config.yaml
n_layer: 12
d_model: 256
n_experts: 16
experts_per_token: 1
d_expert: 240
d_shared_expert: 0
activation: "swiglu"
moe_layers: [0, 1, 2, 3, 4, 5, 6, 7, 8, 9, 10, 11]
router_score: "softmax"
normalize_top_k: false
routed_scale: 6.58
balance_loss: 0.00781
balance_bias: false
router_noise: 0.3
init_std_router: 0.017
lr_router: 0.00123
vocab_size: 2048
norm: "rmsnorm"
norm_eps: 1e-05
tie_embeddings: "early"
optimizer: "muon_variant"
lr: 0.0135
beta1: 0.9
grad_clip: 0.5
batch_tokens: [65536, 131072, 262144]
seq_len: 512
train_tokens: 538100000
steps: 3548
dataset: "wikipedia_en"
Below are experts of layer 3 (counted from 0) of a mixture-of-experts language model. Rows are named router (the router's row for the expert), gate (a neuron's input weights, with its number), up (a neuron's input weights, with its number) and show model dimensions 0-255. Each number is 500 + 40 x the weight over its row's rms, rounded and kept within 0 to 999. Numbers have three digits each.
Before each expert's rows: "mostly gets" lists some tokens that are sent to it at least half of the time. This comes from a sample of Wikipedia text that the model never trained on.

# expert 14
mostly gets: " re", " con", " co", " de", " Re", " pro"
router:564559528581432449505561525545608538545471551467447547508461526501497548490599473482529526424503566458472448531508512473439538570439435544490398500542490481511543445496450511441478486522498488569545519457536526505460572552517479520476528538531491460464485499442563503505482534531564529449490508552487526490486514460428527501479473521494488435494484532561471426528516398470524489547523496513476524520578582474512510560446486472547526480521515497490548535520500542458489549495456519449601517454516543460422581431491510552519545498486495560495523454440490526334499510488489492469489483474528522458524480478495474482496468453536490502452509457560474435566542529480474501497546458507477483542458469488457461493510511567521514484533532473492503543539491529544570499487539488
gate0:404569492497509497419515481429452511485452441438483423558512565487487492494553478536506426456537485553514418473508487516410552506441436548480465549519505533533436421506501546547517507558518526575512558497477504513526453445541517439524495523424449485448479558458544490406518550542490501553506486502488501491515548577429514457501535492428458537443501446573476494499519554499522563449453525572450523600522448496502487438529498425507549489530471516502567434502501456464530466506511490438547554529476454461531487491493536465484468424443545483541428579487494522513493473522553504498547433486495470543440530565443542508561521499461437537497421542512486512476484514470505486494500460527459543530482473520479453493497489486457568522484479471546491531517522522470533487471530438
up0:444457497510466588447549432486500562479527517477489532465502517408501478477491497537472542404483532480443511523533490501544512528478548469460506592537469574539544510502522526427539460495484508450523496441599478509508555528390458482488530544457478436472478540446552566531529572502491516510466556558495550481501488515420507494545519456463485491473455520549517494584457488475499475513501462539478518475528508460519491532533500464438515445593479501467506614441566415515529532488501513476556507511485552507473560539523530491500517512532448508528457496435457482453483446553514499453472506446603476502441462566482492522465542486522550487568451549541449500507439564569520502493517449484477513518530521581460540472430466496535499516462525467584489503416534537521512532428488488

# expert 8
mostly gets: "ko", " William", " Charles", " George", " David", "ć"
router:460528502457432428459487422517454488487508559531546503540470510516522491473494525523505507511489511488480481544507520501533475503498439501423526530461400508442547492506533483587483458529418516550424526441498469516466504495559548403493544511460493497472490475511464474505484462469503477467511503513483524553530518527496549452497478531521462538480525435513481446502475449437527500521523475507478482455441571509574440474456572541473439483455554525465506482517515515480554453471535467569448433609507477476440463502457519481455494488471475501548517458409549469506535461486495542531431528546525508499511606479462557452485534550490455400447530480527571547460508530501495557449501575509443464540421532485481530466583475409426442446584508441511493491466458498430530515522491453
gate0:534517499472427554467511484497406466449476531581496440508549507514469438521549504454529516576582540535430521460535424624563486528491492486551487431465482436498518529482446531533529544505476451562419529535542604547519546468510489524540491538464465517501546481491501495487532459523505573539504555455522482539494513565478545463485487541532517494499498477489559411583498454472429483537470472478479536479484519483440569452504495483561478488491519486561501466510460500486483503582505479515546580520510501556436544412558511515536487489545444444505509444523411476487477534493480544500475509585529472551448531467549515464487574551415572490490517528520471486511459468473533505495543561453497507513490554491528524493483522457529442489514536598553480462527534580505474475478517496
up0:535530503457489556483516481540505542491577477500466489537439529529424481512530519575487549455511531484459558479567449525514578501529422503467457449475496565475549525499518562473485509558495563471453539514539469501594474495509461499514476479515484520472505459532517524478488497477540545553498500513492461558573537447520598453496540496480469434457433411484498479442437503497514483445537483493445471478450488580494540525455470491483488513552592519492466477496554485556555470512481405551551491472462524579496441474479595550490473503508514468500560571481442535386451480443554425498476500493474469508502571538511476482448489551520483547448532492550440477488540460508447584462410501531534529505529472485538524435542483493491522468499420560547503484522462517537422498468518461

# expert 11
mostly gets: " ", "[", " (", "(", " \"", "/"
router:528512451525447555516455558555475500477507458415467503456613461505501536485469538566571486505499534522479436508485479483490497460484460463557564522432525437431473513513484448445573444482547477474473424506539527474512455425490500531508511484544511536547489508422470443544427513471607473451507523462412530522462500542504414491398544505506527527481587492452502495527455591505462459558553556498458481544438443546479486527471519484461538420493480492464525479486467467384480475508537561498486524483437452535484517466435537464497511542467619463498500533504537554456515485494502560485464467503466444486509494474526500523449489464505529518494537563508520538459428544482528502520557529483545508538505551558564448507533481428489470509490448487512475493562521512494522463494529466
gate0:491488509457435560549506486526496558561591438518488478529466518524465494465490529534487508532447548511505465545504529479447535478474460539565585504459480546533521558544506456493489474493501528542479518561510487501605492518516462509477490477423561579586532501462540520448497515538479459510475447537517498531486383505463515478450503502601547588494472523521513508493456497437522535434512486499488453519560473535561416477510493559472519522432483561503472519454488479541473521534492527514525495490553543519545528525491542456472475516487584494440493455483524494500440552418516463512459532581459491431552583476530495499525445461474484445413404459542509563551534549392497509496473444468475496465486534560469509487454518556516456546520495530494501490530567389493477525523507484
up0:502471482522578452479442518544430505446432482502500461445493464539563510559540493507472488505452491523540505521534445531421574577495463535544493535584477481533561496468515578588484454468466466456473444483533506521515456568471565466494454434456529481535496503528506518524574572482459522502472522499506467525524456475471473477532467479433483449475530508497490544505548512501571424582538563418500512501481521498473563510471564447520465510532521433536565527515557530457517466491499543475565470525444436452431474542484412478530537532442490536540537535483491428453520439459471507488460544540470487494444493577494485472515559567508529485503479555481458439452413496524486566463465556534512535575544538520437534505503475449522551466508472437520458524441458532492552501547492471

# expert 4
mostly gets: "=", " or", "•", " &", "×", ":"
router:486477447517567485453479481515499596485475458644483491500477474477511507539518495521519546537424482570487548502472456504496491458534506529426568505543595461554465456470498543498569488497561523544534565531493452492588519454550560511545525503516541547427494500553471536448468431445442537509494525478546475450489494448514552546468510500521467484495560560532440526444495518515498485470436438539501529536445467601465457505470514542466484508570504538504489449509551477456532453530509515436541505473471445573437464446475554482483518470518429512440462481499428557528520443513521520476519446525514466564471451465498571476475534517509480549493482605543426475548484487508515502491555479482441472464433482480525434579430475512444503489475509510514478514546523554493445505516482446
gate0:496473505538408506515482455532491500581452422521503525484474499451473455445521519508559536450519458569501505451537438545485506529556469527469496518407459400473525486553521562445482532493614407435476533524565532535498509505505513491473494558472517414557477563497506529507433471455519546511481496560507496523478531484520460549452482484503526434563394528453533457568432557471522500495489493511583516418462593500467519548458529447451502562501503458567504391472523477485503477486501523526539492454484532439507479416486477507481434500458477499455484495568493518490512558473510485445492408548544525526506433463456535507515540487512532434528476555521494513500501545497581518520525497523491485496428452483497480516532494446504472509454480521417511488508449473416487550479510483
up0:482457450460498504488577512456489524505506492538470528554490524539464513464497482513479567564539469510541487523461570468518471519544529488581570480480508520584453494504445532536475455478473549459497529482465447467525508510536468475452525470497545549521535459439446454492519535496489490418530511445412484491526504527570469574513548473531523461442576478548553464523520543621486560454468473472515420592525526513593556438550504444506464460494507441547488491540464415448451432494553480447542513513530434562550510549492422528540559522502545498529514510511495473479402478453469414532473529499505533465465539503552513481475516516452493479429461507508493451499521422548486511494496529552519553591531451570519531471459501520490501477511474535459506434463525467481569553482471458

# expert 1
mostly gets: " A", " se", " ma", " a", " Ba", " no"
router:493481497475447524541493512476492558530529487493471485511520526567542483549511444417542409445537524474510484457473546470598410477565556462528485463493578579510565482487562532485491477566473471512452508471445519464439512434427523556440522436471475508478536499485506443515515535577542490534447495536496523496497588569493522538525539530484537469564523528510529553506446441592450442443574469526535570565437533468472450432537496529457528434532456506522456547499494506583557510482531526514480533501506530573425489476452506494588498580492442544471550459519497511466527503536487491489493476528501497585529484407480526519532523494495436519500512513433473497525527389552521536457524500434459494451446482526548455504481474477510491489466502508509445469502474492479535546522487506
gate0:506469448536516521546564446469427479473493490516544536517554522487520417520518411513534490543485482508507523441465486544482489527433515454463513502496558490478484464437545555527467525486508487520522461481587493516452440450470525553472467439469464515515523498462504461531486496567474542515546467474469582470587461518450487483494515538464499478476548530512486514486491459480506546472474500517507421515471445534474516492473539510503537455493528491516535469413558470530518522452536525475460500523491473463486526509544511480430572579585465507499437549481548457460479583517533435472501487532488436491451575531488519538411497504477482485516614501413484511483423521504507485524575570522363493417443532527492546529547469438619559489495447445527487500470587492499507567525495526
up0:607486485539504481531445510486538529539434543528471522470553563508510470539518441490523487507450470505489479509435464548509461548555490467515535537517540511490452471543556574436488539601477529503480512542541394501502444482437502540468525465509522473477533539511494509489536456504578555554463483496529567485488545555603562528518544602537478546469435471563494567476468530523466488479496476554546481437535489496474458491503502443504541512522482478534523519507554549462408540521538499468521552536478566555482441495584500488443524502476530481429455497485531511481503546502543358499483512510499522507534578422503476444524528557534458581468435445436512524509485449462457520462509513437534527479444522518542516549469472475461490547481508524539532507540502519391532483481529498

# expert 2
mostly gets: "),", ",", " with", " from", " during", " at"
router:536537535568584518588469433427464539525515514526540526524391503445513548503513557426501532522506420536530480429552549580558552525415568537544440476450551501554508557490484519512533466489506484555503509474488472530484494450551488472476538486546504559475461597539512505497535490470493521515561455501484443509510548544489425418526465510454523542500452436420533475467502527509538537432508548451516489547499547484549465536531504429534486550522475493506539496537472553441536479497538516495539537480447499491517617517501520505483481519573504504394519458470498497471525452490477543508469482417481527457530484497453485526542519535487479425479431474553461523544452535502522492530492463445569520482449555552489483496491486530446492520545454473483504495524513446418410506525460555
gate0:514566577503471479502513351468501474468537482432518542413502539508538502504473525497484465463586502476489499527531563547484534541556559544504486503497509518463544468484469501463524481550446419490533535456481505499475548473512497533533535493508514494525543529481530507536521592524468486478456467591417494543486497480509503440479494503485513591457509496606472552408432469440514501547581437491501500437506423462485486518503474500522578543498519504516516458379535520453497554526455493434457543455448487612523489515530520487525506550556483487569477497543492512541502495532549500517498565553528493474500530480466414482536536456458466496544505565506463449471447511497420561477511470485484509409501441496471484454463442509489452493598494518430507497545503538481469485527499517
up0:455515475517470500534542414428502377468599513379512508448503503541570507464475507564539435443501466517564456464515543500422464559573550543512548368491490519515562557476509476504511438639497500517508482487448482484468465486528525508512441453442555497560499521501557528502483492458519590508526446552509450516576463499505495561506459494498478463481453478482528500499490508502535494560493497516499574501529480473512458561489558518571518591527502525474479483462468441429491500529492496512532492488516470522513515501518523489467493548484517464540473485504499525489441500492546560471479543558555519506532482486509407561541395478594503494451532519503475448500446478506436535485524548524522529475452484500510526507521481462472468440548425493494510482516509436486543429533502549

# expert 12
mostly gets: " −", "*", "^{2}", "JPL", " —", "MPC"
router:490527476536606568517440494467489452498504530578477495448517487538545543537477473464453422436530434530517543596508462474522432439491553565553556487518438533505473535486520505492509513467563548469501523495469479461484516488502491529514496488566458535515579532498550526563473465505547484530440530517601559533498533495567494507527550473464471490558483566484535533496500474542518460519414550489440548500506427563464543490487474488442514457504556447533506456499471439487462539462518469437508531547570568538495471530518471531532526466515548535575498551557574453498455525482506486527496498483434484551421466480459507533510459488509550513512547494549535429447494554469509529523460512569482497568562525440502566472552574522570463515437515487503551568534431472500498440522530452
gate0:488532452461555516509497491531466455482461530512530437487464518471578545517499514473503540432500525412509431491481493558484449478506528520516479499593493468529532497515490428463539566451549514552530512540462506503510492562518479433518556530414557531510423400488502499553555555480495530504510400508552467484544456541490506460476452486549557445489452526533486489447515509438512470457504496471507532532549580475491412536463549442474488489481531504484479482537420520473431415429483554481477471451541554378492601502519439521498408485498423475483493517530479500509459561507469590461498506457525496455534516518409456458510479480499469520478497451499531525544511496484451435469514487472441496493522449529472439512512456514538479543537562513486445594489503524495486547529564517
up0:491470528521502518485484558505467467470521485463445495542439467514458588443538548489465478510486450487438422505469506506453542523556463492464499459490490493506534521586520542453527446493612470583500526498555520479512534498535451489532498479535510536529524524640423440492472468484538487555518517422465536418453541553478573527459491550511488469497504493580515506498519548514463440560520490501481489542473584547486470497520502569497485600486526493493559437447489501510481405456553438498483500517493480558574503536518498494478503510493474515469461424499443478541466446428471500435479482479554546532522564530508480522492522511458489475536538508474538454512473500516521551545599471520497547466457529494461525436443431528512474456458515470472447375560503506463522520557554445

# expert 7
mostly gets: " f", " b", " imp", " Ar", " sp", "equ"
router:531442518536545509568454535496497457462494516496475453500523576486419466503471552465493528541509498492516540486457517479490429474408435444519438514440548449564442480481451506469509524531577472470534478558504527536493479541485506452421428531532516490517600460459515452420542494447438475556547500478491470500483510490461520489467472468551549488479496487489409468527527570534549537419499440526426471456497451485457452499482470526464436478507497487498453546463501484499439544582446484559481518468523515450558522486574482493542505522553492490470480542525583443476471589459532467510521510539495514515574505577534562536487498459550531452455429482503489541485488453555444487476460429544472450465574515472558487526482505571481518549455478516565428526432535526516442493548490490
gate0:433463484494475546519514492571426421492554482566488524506480541510517479559496495528493504469527496455492498527449487537468500444465490424502492498465531492545465438483513491485519426544492475420510482508533536556526544456428497460496492491507420465478520473516462525564498516527499446481562513530530483499585479495537550598462544574597520509590537469567462502471504492444580521488483487507527494443517561507533512492507516554538423482528491550515561483490484474478448528486593475496479544533525466438505455489552487464528504484398526439425531513488482496415568510455532570499544465574426544443487561464508506531481500552558487483409472580561487445489464458437542533512475468460542467444540533478404520541479535534444485504501445476530490449468538437514489493474508515
up0:509503523449490573548491553521517523489482537463487509508475517480497453541444472500523523470466557471519496508504484583573516499522502473472426441520548477510540501550514511609538476437489491423492496465498387524496468561516527479553455514565491540490538510508559498500495422542468463433492488481479619427506490479472418528459521548475544471501489443598525490490518499442560515514489503461476569446542499527480539516541508500461482563471517496490491528498500470545520611485472508528442500516471558416415557530504504470543450500478394420463513538520450501548509463448490527494510492490487469534462494460463518516495528437542478597512475551496545491504421440544532466500560495540543519529468555581465460490546545463448528497494457499461496503503581501423560479479405524

# expert 10
mostly gets: "\n", ").", " ==", ".", "---|---|---|---|", "|---|---|"
router:507395480461531566525527569606613423505463461516523488496506512484587477469474506491476527520486437483486443423418521484493463494478456539515500456549448493507486549488535446527510553542469481409437462508468457470565421446569516497481532452443501467490515486447507507519504532445519518503550436449580450488492448498451494559509501501433502501559459517471516506572427531464448569557517524463509535549524537460475533440495505490490454546469483500463482493564502487509543446476542491448420528473440540495462458521548496535461552413458530518490514436517515491484481534485428489495526533447502504454499568499477482512482455524509403495504477503513484588538524505527471496499533508532475573517512493556462441417510474504544517470515436475514530416473466528465435453461447470
gate0:525543545460490527528423511579540490481506545575559490522494533436490533440499503433459505440441490476431512549418497494453500512432503383469488504562497565480519548562539599485530470523492501483480497504473553459526535532507539525488487501461542517532484477470459406363469438498505534448506502497496459490504350490486498493464489521547484459508518475577521519592500452542531504501485505478538485520474544545476580522474544463553465544476484458468420559513527536551508458470510503471461496493469501463519476506497491528518431512487521520514459506443525510483448414510480543479484485510491533509542468456534568473586544564513535486480460497507439551530503507463518527491483510497542538433457499491529566495434484490495538521431443514403523554466523534471522597470497437
up0:495532465485528527455555479479483524553477493533448505569434456502487436544517508471547484426499387593505475494590477535489533508442549474510498557451520545478521540487513545476512454490509535484518477504462464550493545494517628466534509443452421466504494518558496418577495456482451474521482417553446503473504582501599494583547489518504499494515524478500438531473455482530549514477489487517503473462480541500518481495511449494484522467380501456434542530484457481465537499426516484444483471551505493533510502504467415501540496433486574470508455488572559494525605512498438525415585518456522512439511503524553429488483483469496427500444490522482461501513506468469500476486527530537520527543502539529462473550568482477524496474436535465514453541589487510516479504420510506

# expert 6
mostly gets: " He", " he", " her", " this", " It", " she"
router:494558559452457451448501499508525511519527519496484405497506504527424509451465473572448480454496535541420549522457482507491558502553495399511478504505501465541551509485450527521547464441497549511504556510476480513567534502547531488493476544431471441570448515543451506540472490442423511557422446521471401446492470558432521487477550498448481569494510576479470453522491519446442519498522480438573545468527577539445582516484492442518527529452514509539558482479455475564512516484558483588480483520516455498488507538499428454540407477501410470473510502491413504571527512466503453497491492561544526459475457461523527482500493497426502549488532487441490487459491563468511482498454503514496478478565473427507458516461538452521531604501514471470463523523563457493525570478504513
gate0:480429527464524467604508384462512543547559395508505465519443504521470541437555499578506473496451491460489563525537498509620491450420501515493498551452469524487551524445551496428465376497524527481531532505504508584514473510484526526450483551455574413532436508510413527535440522454484503536467469492481480452511488498494582500491544531473493521457507477507480489447534500536555571435503531512512520532552523503434522547468520513527503424453463490514514580504471471512506436534566505552532507536477511523564535486554429452556484502513510424513498539581510494544540528478470535453505478487523548547525499487484469470502492455505526439563434437455463461482441506491544493480510515487580509408525508516480550499471500472468479474474491483490570505467497530520447545469481465
up0:496496502503465489418475464522459505442461542545478452524518549453577532495543511431520499466468545465503545428497460518573447473485456513534509470516544469565456481541457471430506525424531495529603545507502485497480506492456462533557523458570452548479429463453540453444509596567462498594483512544512480520539531525530550515506482590497484507450555541496471508474499511455503533508504455415540516488475519477558481534590544507458527454592526508583508442559573535497536493442535558460477539511510505468543526575512510569496510494494513535422480458559465526466478447518519504460565475473443493515492514521469531578469519479620546514473457548494463443480512483441530463466487483530505528490530420496453519532508451562542535519534501419548528477499524474485520466490505429

# expert 9
mostly gets: " been", " would", " include", " used", " are", " won"
router:450489474503469503479571467473497520480519491513579534519477445461431488528470536471465563546584461513477455450508538497441537552562543497515510491488482519501448444509531549553471496439474466462457530547530505578579456514490531467496513489466479490464463592533595529392573491542502471566545540561544526478580468536550460509486432469484530561472527497533586502492503493497480495486484503471485468524553450480531545569558464502572535564434429475382531538524494545539442453518503470549551514497542444533581498562510515460449475442510540486547497558460429577517516564468504466539578447485502490481470451530502432475533562483505536521556444442480500463475507560529457472530556515477530474520515488564468537443485461522520484519495528460452531510485529510532512492520495536
gate0:524538452539494417494518459480505514548555551494465553537567506539531479528509514490459455518539522452457507506561564552468515540535536524510445448418499540510443544521496541502463545545493519551529458451490551579460463484511390536433566538490502540450576485565538431526505574556455458521527559546451515548544502491461466481544514456532505540526498410529482520500470545546527525535507545484544533454530519565477441480508563484497558498493530492536479550455476620474547350467496546489540514463571533491543547455450475530519498529532495453551495479434419518406473485501484534522506511520503579482510513545479489571546548512514459479569469435510502500450464504541508528481453511492493554516514508556530511537473540538474536591540519466480508505543493524470510453496488508
up0:486494484511430494579481484539498451628599520498509479488451530496426477553441511529510516548507476499506519507503553486464521485500503452542505448439551520528535503519451490495469577534523570562476449399486452532510481525531497454504523520436551539493484541601514451475506384479548524491449533526460534611441468543540490520513474532404484469410468465499505514536472479499497496516417553466468516453474536441580502503540515554447578631513450549537504512444471484509457399487485518502466507532536472495551467525504525522525456560437549497456496484452460575518450404471443486574470532510469498534502513475514462490548529528514458528482505525540491504496547499534549523498503535506530492516470527552457465491454500481526532514534535479483501483533499454470511473524455568

# expert 5
mostly gets: " B", " c", " T", " S", " C", " K"
router:557501471548437458570574533468574448463448461451484508435506533525582505563528504602513490471492486492520483506532512494489593473461537471497550502527533420521527480526504473465481495520506511478530453441462531541540439560466514539575505560560475544481416451391475426541556509545467551523507483458509555499550512451485495475561535499504501460479555500503509519484544476492550557451483500516556424512491498488545493470464529526537443605452456503488458556471491463491526476499478513424510546520485453482570486547449507491406454461483542475530486472514421473401447448481600498470531543463554469525497533559506535469509436578446574543564485506510522502417548492505457472506450448484479508525510503513515479565444558492516508484453505554517513496521493492523476518466523515
gate0:536510457509527474551531500490556548544563491463477429480564504491490576472475526617545611451503529529480468506515461519496499509492516441442512479507491448524449525480424504482543530509557449534484423535489504516424448465521565458567481503482447524510466493545555459559520509555490466419526531490513468431528526559421532523476482453541432513577506462487450520527504473546480529461505578469531431502462473568543521462438527481570495506536487527525499538591501555482506448440438547485511412500473570496464535453497512438515482541501512474496491445481431505490529472483446479487524475465540477456559523499474517491520482557457450526471481476482412503606454460464497431575472504552467471450546566452486442513512491498524464499514499485529514522457575484539531583453498493
up0:530465521435494528489494495522518445469534480544490490581495479548505564491435491522581546452532511483447532494562504464442532551469539517476466544503493549496514399489459446568563505478525476452520484509481502560523574553470520524483480459519546433509469488550486453483558507453476568578530478595458492604512452526505502435506485534525443512503495469507457593462533447510560567530412501397526609454454502556442493412468564477452527510536460547546498473495496520512510521475453500497474570496481498471533431478483450545493483547508573480495550505512533489480437499501527502571540534454552500471523477493566477481519506581509523539426549533477466532488506529493497425490453495530547529507512479457546463532487457495463494485435560569472514555475459520429503446533543513

# expert 13
mostly gets: "20", "4", " 19", "6", " 18", "8"
router:508538503445369491532491462506499550422461538592534489433481495494502578474501497475466453494531463439538493512514478561500593471528552542458485540507483489495509497467488504560480440471494564472478505540584555498530558496436464483505508498477528463484529457426525473554502476561594510440570455485526516482448514455471541470466522499588479458476469403428570509521522562480493474459474559503540597459503426508494494520492562552469545494521432445527494467530522471549445548501473471518501552477495453500466485502551526491476496544497534457484544475508516491537436461577503547475484473555478465470552553533483451453503526440415502465552563534423430510575516501513491506463453498521478458451502505449500526437586497521473512454485542508572508410501528484510498504542517538
gate0:460505537474462465472470501488524551500499589511482526453564498544529529473524485452473506478530470428502510472602486540541428474496528490440456531537492499470474465428474579472534434505568506505500547505467540494487498532549496481483495444574570473471505510421528449513574516504462446450434481542442556468538423575503520464484502486475571505525453490567486565532478512484485471459448472555530541516467455497590523507528496449460531494508481449521487492438497474414537493518496516504506520512519504569512442546502534502456555437453518551465448477561519535400439466583521524546519532461522503493470482472543502499505471460506493528465596506483552482557458466481486580424479471475601433510512530458538478444564544512508506498496382447498557522529525419491479534459461478
up0:430484427534536466463462528474610495485489443508459473507517448495501525566423535438476469578498513505514563526565442463505523537537532507492460549519566582494487461510519573532514481534504494512507561520419469511549510468530602500498522514539580516456528513556544469521477460547500518518553464490523547511551494513506469545485517475567452476440484489542506574472517520548540399520451549513447499473539550477507481590464456520461534440551480419489473447410527584485483494507500522508514528515469469468530422514524454415479366498471484560441517497530475557499469457594515513465483495497524493425475545466435505468492471573505459493479544510498542484482481437464462501458433543487481510535534549424498503495552526473497510451508492529522486534507544477440518459504456463

# expert 3
mostly gets: " Man", " German", " Australia", " Ben", " Indian", " American"
router:504504507480457439485488508448470435552489438523489487526561494493452427497596451471478449531453509510540551523528465562496509521492484537510577537540534537504467495555511450448455536507450449455440479517574519417436553513438434527537490475485553531523504511513470591422453523500432476474485571487492435557481482498553525508532502568540506445485407421537464556494541535460458472540501505576503496482522514416508518458559492548540499507539577512460497487459543580481500526437472479535502427423530504470503436543495498574509509447518501508534476540486521453537544493519590515533438500519506528493498512574509442547535475513549483461492497506488541499533457537420539483580481539498559524432427512473471486552537512416534505510509541581432534498483458513477474460501531497
gate0:512492528574512553453465468489455517480555459448519485427485492515523479490527492521456528469520459564495535484529535521589560486462442484560447525476464472494547510503476440453494491495479460522438451464497551494471522550472428629499491486478477591533435541473476477467493573450547587532501515510514484444606482496542505525482545534449519486503431449503466541508472458543495512555493521544515514486482513536521517562485478522477487508516555460484522552529403527531492506523463434511474491460477526485480533503498558499523493445478457469478488509480491463500476397601496447560586425511656505509522509488448426515494512476524498463510532501492511467482434533456487542520491500540568506460551506477462518499527459518423533583530499520435478403540468534490555454477566560
up0:561420567491459471513498507451534446467549509495539553512499497443495443541469506471518478547500522418565484520491487463455505490558527484396473479533508534514529518501538506526493391503430475519510500563530487489464510461432529547471463532446555472535495544484479474512560549554499486543557546546471448467514486535555475487442450512525517526479504474496519582610580438450577527513461496525441459528466486504489509501459489562433411524465526442527509586526453489574540541567492510523459473463551564499525461505485454503453474489492465530554540525503478517563543528460563469530473467452460526526462457529426505557506513532426508472523520441544515394540471554458513489540502525425485510548562516550498466428502421508522475475497492527440441499552506506518546460485567503

# expert 0
mostly gets: "ities", " season", " album", " school", " life", " game"
router:428456510500422469510545433497475522511559470522565548565481466469494476469491486529517547563458538485547513531509487508485483522542468423426489484473432565457424532522504459527476513526468488553543467496466405501438485558480446510472460494463495461578478639520502584539487555454551492522459512499529551494509496493472413545525481480466497564542445462540486540484520470541499486523518488543540510422519464572470488503532478514509481531467544527540485526470482448487520493554466540465440471444465537444506517484519455473497541582487535480529446504576532498538491548500432443481568559455484480479496570476509504583503508492529491506560499449431499560542502429471541489439476488538590572537527441536436581473486497506499563472498521542423515486483575454550535521462503486
gate0:502471514459522496555460548559476555535523472511513456485527541548544553495477492446487496559520472489504521527547478500441474493491473504465506495513542534552526470528494519485513514525458521483453423479537423445515500435552480447558477471511458459498556608579561462506506572547507460518572507468537521420520551481459503443555501493498489478525534483568507408495498455503521473478449569473506551568571558543521532513538579525535470553404516502487476377470543510507556516455500446461514477517477475502510520536512540526460463516542500481424519490504561507556413508507536597473531568468478564541519504470480537505524463532498605492521596466497510563507497544474483496492485437489479480463489609538469458522534518529506516493467519448449528547569547476431467406512495494
up0:490517455526500454428473517544548480478443470495402479511566434509447460607494529485541551480430487513538449449497493484478562521486464480483517513538523515462466469469441589534464430474444519472550476512497490449498500581435471466480536517506570440562485494435459455544462551514527413487443529494470568473464434473518542354518431479567514528486462507503432501474513445490463523437520510512556566469505481505437521454518485491507454412596482587472451583528516569504494480520496510493510560441479585509517470450523451502470522497481547499496512526495508523478492448473512526416426500471519517530529495502450485469498505562473491602511489535424554429543523498474462489477475494519487521505493472535558504563496508523498511491503521488521493508479543489552545503530575536

# expert 15
mostly gets: " Mc", " Ber", " Bar", " Wal", " Pat", "'"
router:555433486461558563421444525521449472500518502479455527472450492502464469485402517508521548519485519484493513438565483456499475496513484496510476512506467579450536565491496518507494575412508539509570473553458534506499504505521485532551460470506492460522466457467458480523497478564458488407493463442468500488459397454588489462532479443561470523430521506435528487487492512477568524572421507450466433470447526484466542518520496398489550500535501515598472504528529521528504490462467503490521407557517534541545504490534522517496479471442452441501463532531500518398470471568424517506490548476467535496399451518555450433449515528506532579493548479481538467451502459529540491559542523448502503504524532510556538494455475530499470514529457544548529532506443529533487480420455568
gate0:512564461491448561556500440522472469459506534517466430447483456504503402458416468498487477457481466489484532484491497552542619579516500495508508493565441544490462519578519434453515471555446455555504467469547552513476490526565509497474520425476518508473482507444487492523411529502488505486459581529443486497504532542565550463531472566463627558491486481459526531500533479464489519556439479533522496522493558458537495565443586526546422520406458506500497396471440520515480495498490467540549463472538468464468483500523528431473472457452487446556483515460482487510502553582492498494472512495496491484490475434505519546539443437501494465474489496479494545496526519480517484507516470521461523479563560584508462489518500459494575448488548450503567473478443506591515512583478499
up0:554524527492544477569493587460466466486485452564432444486560484392559525487527455459531558496396497460535547519486458444456500511508539494464526424464558482526446502541429525556525525503528472480508549530511491532414506471555553529487525575470491501474511499466528456487543535519496483569465560507495544429423473453482522490501553529560538509473499470554536497496549493574527514508537439488506514548497482530557554549579563516483546456518527501472500436508431408483422462469579491521459560521486473570537514525498489505528496482480515476502447497446452555433448493473517449467474536482473485458471517508546511500582529430462547490476489576443503451476569481516466492493561474472496518498546526550538508473493443557493501563522544522575541505492576523538476406528494502